Weights of a small mixture-of-experts language model, trained from scratch on English Wikipedia.
Experts: 64 GELU neurons an expert, 4 picks a token.
Training: a variant of Muon for the experts, 203M tokens, 6208 steps.
Below are experts of layer 5 (counted from 0) of a mixture-of-experts language model. Rows are named router (the router's row for the expert), up (a neuron's input weights, with its number), down (a neuron's output weights, with its number) and show model dimensions 96-143. Each number is 500 + 25 x the weight over its row's rms, rounded and kept within 0 to 999. Numbers have three digits each.
Before each expert's rows: a language model's description of what the expert responds to. This comes from a sample of Wikipedia text that the model never trained on.

# expert 12
Slashes, dots and domain endings in website addresses (nyc.gov/, .org, .br), plus colons and semicolons in infobox lists.
router:519497504545479476483525486473519512512499509503490538543526495493510494521523540532520422534508529506487458494506479547503498513502485496509490
up0:493539497452535530515562504440500482479513490509497504518495514474557514527505518477470509484518510492520496501520486496526496475538534467497513
down0:509488461529488521476467493578515524498514515520464491466486476523498495523531520478491483490469552486513530503495526499492517495490499520504538
up1:487499471535479472495507495568519489459521485488503519491540499499512500508465476491518530482523535512563485514530520497442447510506513464460516
down1:484507540511540517489497457494508499514496513516491507500561479488531501455504468495499499518458432486542514512452467514517496525535508501534513
up2:508513481475491538549526515518505486497515515513504529490550471490478474466504493515500519485503518510548475460481478505554480502545519507500520
down2:468503471495498497516523513477509479439491510491499488467486506488494499505517506527482501489473471477476543537501478477506496527532475540479500

# expert 15
Single capital letters and pieces inside acronyms and codes, often in parentheses, such as DT-T, TNT, NP-IC, A34.
router:507465546521494460517475477478476508544454506506510468560521472466493545460530554487473536467481482462467511518494503505501496508541492466506539
up0:479501563559493552510462522508489520468512489493546499556522494482450482497501522471506490491450486511501470507537488473498488513479508479528507
down0:518506505529524485486493502507508491507496559457472521496546471553507487453507463529505526521488496495478471554526506464523530504499513484490520
up1:528536528520462493545469489473537488493527484501507411504499520515500538468512541495486498489508485473515487462533528498544516445515538494485517
down1:473499521505525511458492476472482501461530450493519515478528520505544489508466510443486482522509525521470476461447500487512503483462466548508516
up2:539565493474547500518506521543519512514476524520514535485473450485509479521525483496497505461472500519460524472496546482472473508469510492523460
down2:550520475482498530503516511505485512493521456500477465522514498483500501474505501536530497518480512477500500515485498487507490487469487549504474

# expert 20
Prepositions like of, at, in, from, between following a noun, often in population and census sentences ("population at", "inhabitants of").
router:452496511518488479493496525499516450459537464517503505452550496553502489487487488471500496478474479477543554494490481515513500529495537509503468
up0:499519480447539495531566478496494500489493467553507483515486494495533489477515527480507513512522470513517489483526479489482479539516490493499503
down0:464488524493513455505506493511514493511499476542467495519508522507495513532511464505502569525476477444515529483583477462527500524514505480493534
up1:517500510491457507480510407520520492488468460493491476519483531496516500493503530524491538466463526496537465497500482520455509526491514507511504
down1:486463487522508499499502518499451455497504512537487504439500500509511560512493515490455494497491470511491484492522483481485501486510495506478469
up2:486495500521484498479458477494507494496515468501516520470479526545462466490517461464513528503464506539513477504523516491501499504499512503513493
down2:527488516506520476465494490474476482499499513518520476488516510483513472540507552467505551511464541455490522478488498433495522482508487530458504

# expert 32
Month names and following year numbers in dates, such as "In September 1875", "25 September 2015", "May 23, 1978,".
router:502487492482526492524469499539484485498540464507480511482477498504459488508538482487492472474510513526516529483499494470455498484491467505463502
up0:476516461494472484493507482497528521535525468535466511489517524474497493459488556463518529488522517529499510471522509526555472518521538528478499
down0:523506521501497488465498489517515509515494530521487489487529507489470499560516479490476527478524502467462479482518506502497494489450495503559489
up1:494459450514431510496477487496474528527476503483534518524479490527556512499492522515520475495502530487488473467477495504448517506472484462504521
down1:549533507524513526503500522507530498497485471502515512471539547506518518483505546507543532513517475492487512492538514513563495503545486564483502
up2:478456501512494493545499517508449529492530509486501516516475534465460481513527471511539501559507516521537469495522496522498523490485526487528554
down2:478486463519487512493479513477488478490501504467509489469483480474486479540523503462488515505517517465558519502505500476486500545468496536496523

# expert 11
Plural suffixes and abstract nouns in expository prose, often after the or their, such as mechanism-s, conditions, development, rights, plus that.
router:447478499482515488491464468491555484455448498525505471517440517515492507463512503488537514539473454526484513449494517483569507482507463480526534
up0:507457451522525489483474486526482492510494486507530530500517509474531514525517512489532487461549463475499464467546494494509474504485462482484478
down0:545528528485487540478487448500504500490548524447524487475531508518500513500495468477501468521463485506495494484477496470500503557487500528490494
up1:495540505512499507491500452503516524500468497484550483528480526497504553489488459480503477544485523510515545527535557525561494491521497474535490
down1:478471498487482520506535481445526529470532517520480457521488465483483483491473504527508490558494551492491531502504446528472495509526479500515470
up2:547487483537464456502470525505548516484512491520507503422553470466483494492479506445537538484470462527516491531554490474522499517489503507490498
down2:511521529465521484479494514475487487558492506530482502495537482511538484508526538502505495448461495452492512553529468516516492487516497490506511

# expert 13
Years and final digit pieces of long numbers in references, tables and coordinates, such as 2016, NRHP numbers, vote counts and million.
router:525516509493525518532497489506462509489562479481480569537481502467456502519485526522485471493504511541474454514559459465454463535502500483490502
up0:467489533472518461519524548520535544438504505519502500484487494481504491531530530522531498519527504479532496460515517446533529496511497504504544
down0:475460491522498496508480509526512497527526490479497496462487524502475508482529483454502504491505476510485476525514471502460457511495468488488528
up1:497469529536481511493497486462509498486491506449480484465514486485478516496512501501458490509474497515540505487501443498470502511537503517483465
down1:507515480510494512499455476483491496512510516531504440505467498478495458496460447443503483527511524525567522471467498500529509478553489516474530
up2:469498485482507515506490524524489478476543494463503505504512465485491520485474518471544464476474500474538516515516535432474497500485517467541510
down2:525492458505478496513526479515538510500530502513490507499543509502474491499518478512516532528488499435488511474513450515455490485478523520485518

# expert 39
Pipes, commas, semicolons and colons separating fields in tables, race results and match scorer lists, such as Qarabağ:, RCH 16;.
router:555491483516498493492443518453476495524485487515469448490552479495492468520476493517495465491518498474493548513534526506536461521499529475475478
up0:479489494472518561529482511446499441535531507490488482503482485515514525468515482497487503505515511512487501469506484497514508513512501490541473
down0:507500554501491492516517515491476455510462467499541498483520518462482512476450506508502528503470518480502570516516475486505498499461507485487479
up1:523516517471505524521466483475557515470458525510526479520490522509515500507530489521532442494516494508524477483471521526512522519487511480473504
down1:488511500522509526448500505495479515552519502490482508489484517474548566519527497483451480499471525526478484468517506496519480505525515494545462
up2:482500542505503492515500491504500486486480499487456474463510508513496501499502502489466549541487504510459517517456473500497548479515510501537507
down2:510509464464505507532496487499561469480455506563525477513485514509491501493513484474492536458494515465500503510519494462489492554465511511536484

# expert 6
Determiners and possessive forms before a noun, such as the, their, its, these, other, and the possessive s after an apostrophe.
router:447502540467467460511498518515511520497450484503523456540448502520544499476521518491539532500498469477505535490461505481492487452528539518539482
up0:457466486478540509498480472502495519485487556467460535484485480499513505520496479505506520516486501510543490520505504456501449554514505481524502
down0:485516477506484542460493540495473477466508462495480473530540509450517522516477515489462483507559500493468529493510502546489561497447476522505535
up1:501468498533503497540493496495454488512487471502512541473523494523496507502515460510482496502518508519481509526502461494445498508499475464488504
down1:479511493495489517483477553525489502514527536514505509515521486487508476494526448461505531508468496494528508532483502521527492487508503494496486
up2:517497509521491520543511515503472471436518474543508492435539446504502542537493480515481545523476469493534477474534491461442483469534530506475521
down2:522504465462524505462455515509502517513547518494482507531457497476524519541520486505494482519521511507463515502490530449492506493475479495518526

# expert 36
Capitalized words inside names of organizations, lists and events, like National Historic Landmarks, International, Film, Royal Academy of Dramatic.
router:543523484509517506476524507475478508512490545504477500489494497466526517495465499484486458513468534505475513484491505489482446479487524487516462
up0:502512478504507528508505482493496493492490536499456497512506490510444505515494511478501521526451515497526483465469499485463476527504511488491497
down0:463545450498520515502488491502491521505490478495498530547519528477504493481496486490520537574490514520454477481516455516489517500516483466470512
up1:506529518514562525486506506514531443522502500448484447501520476493476465495521521510510487495466520506520430523526469501524468504509491473495505
down1:499507486521504502546509491497448525504504508493527528519504504470523523470470511500526485535500484501508495502509521498500514518513505497526556
up2:507500517492538500446495486484503515550508511487498479503516502497523537468513478505473506522487465472544509443503446506483471480510541522494455
down2:466523491518447487535531503515526492556450509502488553477564507497527495499479520510504565470498458497528523493496517511510467491499531509475478

# expert 28
Name pieces and abbreviations in sports tables and results, such as Blizzard, ATP, Djokovic, Davis Cup, scores like 3-3.
router:540478543474508536502482485520477505537511516499451472493518502483522526499488509542461524481510476514496512520495455511483491495517493520451489
up0:463516496477494554496498504536515457494542498454511479512488498488489489506472553458512505488533493529525532481506485504477492494480549561503506
down0:458485487523502536542512531547528483527488529558474487495492496485490499504527531475494501491490477474487531513481493526458512516530504530483530
up1:523494498451535539516529476496493471486477474483519444531485472504461520520492501516492503460467507526525486540475529543525519496457475540498525
down1:508532518495461543461483520520528507476512521480547524545512556464547484474481521502474487479535525448489504474525485502507512483510469443497490
up2:527424473492500506466530498551555488503479531467538447512487493527545513485481466518503526516506530528500496505506499470513481478507482489523462
down2:497517493500499479517511575465452520489503508510522503512513520509529473502508518513446567497519494468555483540477475487501525460486493474537538

# expert 21
Common nouns right after a, the or his, mostly in media and entertainment text, such as film, game, song, show, fight, project.
router:486503472494494528499497456491526510499487530485512475494477475535539476509486486484477510476538538529466532526494532496512524503548507492524510
up0:546504544466504484535499512497499474524497516473498505490462552497521482490462503474476453510518506495508482462474452535482478502518487532531483
down0:522502461524512551551471528466519491517516512544495473481499473519508552491464517538490509491450497519502483467522500482479534514497519499471523
up1:505495559438466497501468487489529467523486509526493496520522518516495462451460540516540506490526473507471526500482480522524485499484505518502462
down1:503523496517477530478480530493499480489537504510532516500531491484527468510504506514528446496503528471512495509531515503507473559512484531515520
up2:487511481484519518522489510489471502482535539478501501508498497484526452529488522512498480489565438533517488538523468447485526469506488477466520
down2:452495521523501531468538521517526468495443510463514497499510503519569533533505506493468525502513482500527519466516549525502521502468479506507514

# expert 30
Head nouns of institution and place names, such as University, County, College, City, State, River, often after of or New.
router:514515443494512511494505488507490501511482487481473501443520515504484534462493480513467521490471486529503460512522487449469488527497504489438495
up0:479520506478481515503509472544546490510507526516498541521496472529534534480500509469502511497530501484488522501496507502487521510522520544488519
down0:491485524526494523471487540503508522506538490457511503492478490484505489534529476524530492492468500515518457516480526473496476485474504510553534
up1:503484504487465470488497512429515482509453533517514490453489516525511522517470498524450553520502481525490526452474502502485537514538547487493462
down1:542514474488520500505494504507494494514537490451494523519483475533481520488496542532516511504496474446468506483525499481504514494447490498479483
up2:479506479558507526477514513463506471484511524488484489512474522573484472537507480460483492489518511527490472483487528535450482530489514466465483
down2:530514519498518490503495577521508513501510511511507494466556461513486485510485529499512489428491510523496457499477471505496468555522473474519480

# expert 27
Head nouns for organizations, regions and offices, often after the, such as League, School District, city, Department, Minister.
router:468515512486454499511543504527556488478468495518481481485481495543472520445497498487481518493485482556510497496518492503510515477543499465496517
up0:505456481519489524505525464503503483471491504523522467470494453517478526495471528503493498491477511503505526486469507503496467510501493464484512
down0:510495520501476494512503510523534522485529524476510516454473473521554516466525486477470514508519526521515503516514466474493456482502467449500473
up1:492495485496535460495532474543491512468441554464480452499474509521503475472496483506514510510493487550502494470521491539525489497499535515485510
down1:499496522487486529503503510466520501470487444463489488515506534469465509519528491506508531531465530559470499461435530451488504511488487501476532
up2:523516527525510510497516522491501490495563452512506470521539522496473515501523500487491524502521491498495488514444451495503462505508549497517544
down2:513516492506515504483485481485464486526496503467478483538518499460533514502468479499524547462475471490523513483531532462475484499476536511553498

# expert 3
Main verbs and following prepositions in biographical or plot prose, often after he or and, such as stars, praised, joined, out.
router:547531462495496546435522456500533479488502505517449530508520475508494490527503467494520454517474547485530503507533539501489477542495458466524502
up0:514517476530506469517498489469528492453509497492520454454518527491504493498488494461516498514446512490492494463517494504473487535528497451496562
down0:474504482524506488515513477509496488481508536504503501517501557510513491472477511470529476478523470488506490532497467455563502466517501568498478
up1:490505496512529486484487536504501485472481516443441537499478520450492540468501493509495481482507517523485503487505500528500501475550524510535538
down1:544476458521504546497507504513483490489469483490495461512529466493503491524543518476506497501481502505499473471436515492523470528506509519530468
up2:504535488469486490534489509464537528514477460519527531519504482505417522467527478529530473530489519465503483499515497487526493537482515481500471
down2:527510522474478499522524495502475508501474554469507492492539518507496522512489460510461523490496484506544471523470527531482529517526492488507532

# expert 34
Prepositions following verbs or dates in biographies and history, such as under the command, on 18 February, at, before, after.
router:482469494472471451501480540510503490487485491503468461485538473531484469488533467516447522481546521490508545505490525489504507507545494481487537
up0:507513515529499514533493490516463530497497523480517538515506491496512521506531463507513541545452504494483485478502525520528495508531512523464489
down0:562517513474463541495493513474484505472500524546485485514495498518485488514536460500563478512489510532519510455513441514494468482481506517495502
up1:507516499499477507505492490535498478506486525503518535454503491474501497478498522529536522489454517567505470451513546517493499551484503491466514
down1:496473481478474514483511477509527538516487518456463545526480529507567495531477475486476508484493521453492518520484524503540498520528461563511490
up2:506499467506461466484508525464490526543496456441479454528519515497482503511529495497430524491475513502492501514502493511491502472530495488498527
down2:547540451498498509497490511508502490503508537512443492498544476506501517455440551515517521488491509466490522480500474495491529505528506466525495

# expert 35
Standalone numbers in tables, measurements, records and counts, such as 4 × 100, 5 ft 9 in, 57 kg, 23 wins.
router:522537521526499484538554467517463503502504518514517507464533504470477483528496520530497465491542496500521471529501466480470514497506500522500482
up0:486486504490457514503497460463513534532530494508488518562516502471527524505447538506526503502512511525492522509496499493464547510466484468484479
down0:496498543504526521473571529480500481452482506516493467521451497515520457543493451462541554451418497537526495534438486450508519486507472521538495
up1:509497508513493509501519454508509487508510489507501518506507513506545490512504529498516552483433486467493508479513508493508498456480543481509488
down1:491477501489511466513531504474507515455503487505515553525506502504454527489470494517439549553516511519530496484468517512523486543506478456481514
up2:510488523490519524516508511480485486466480516465497506508515511556533537501426541514482483489494450495515460486523488522508462500471485511533495
down2:493462501476492530490560488511466520495484503460511500437497509459490482495500508505494532493502505519488528488489531478454547475503474528500521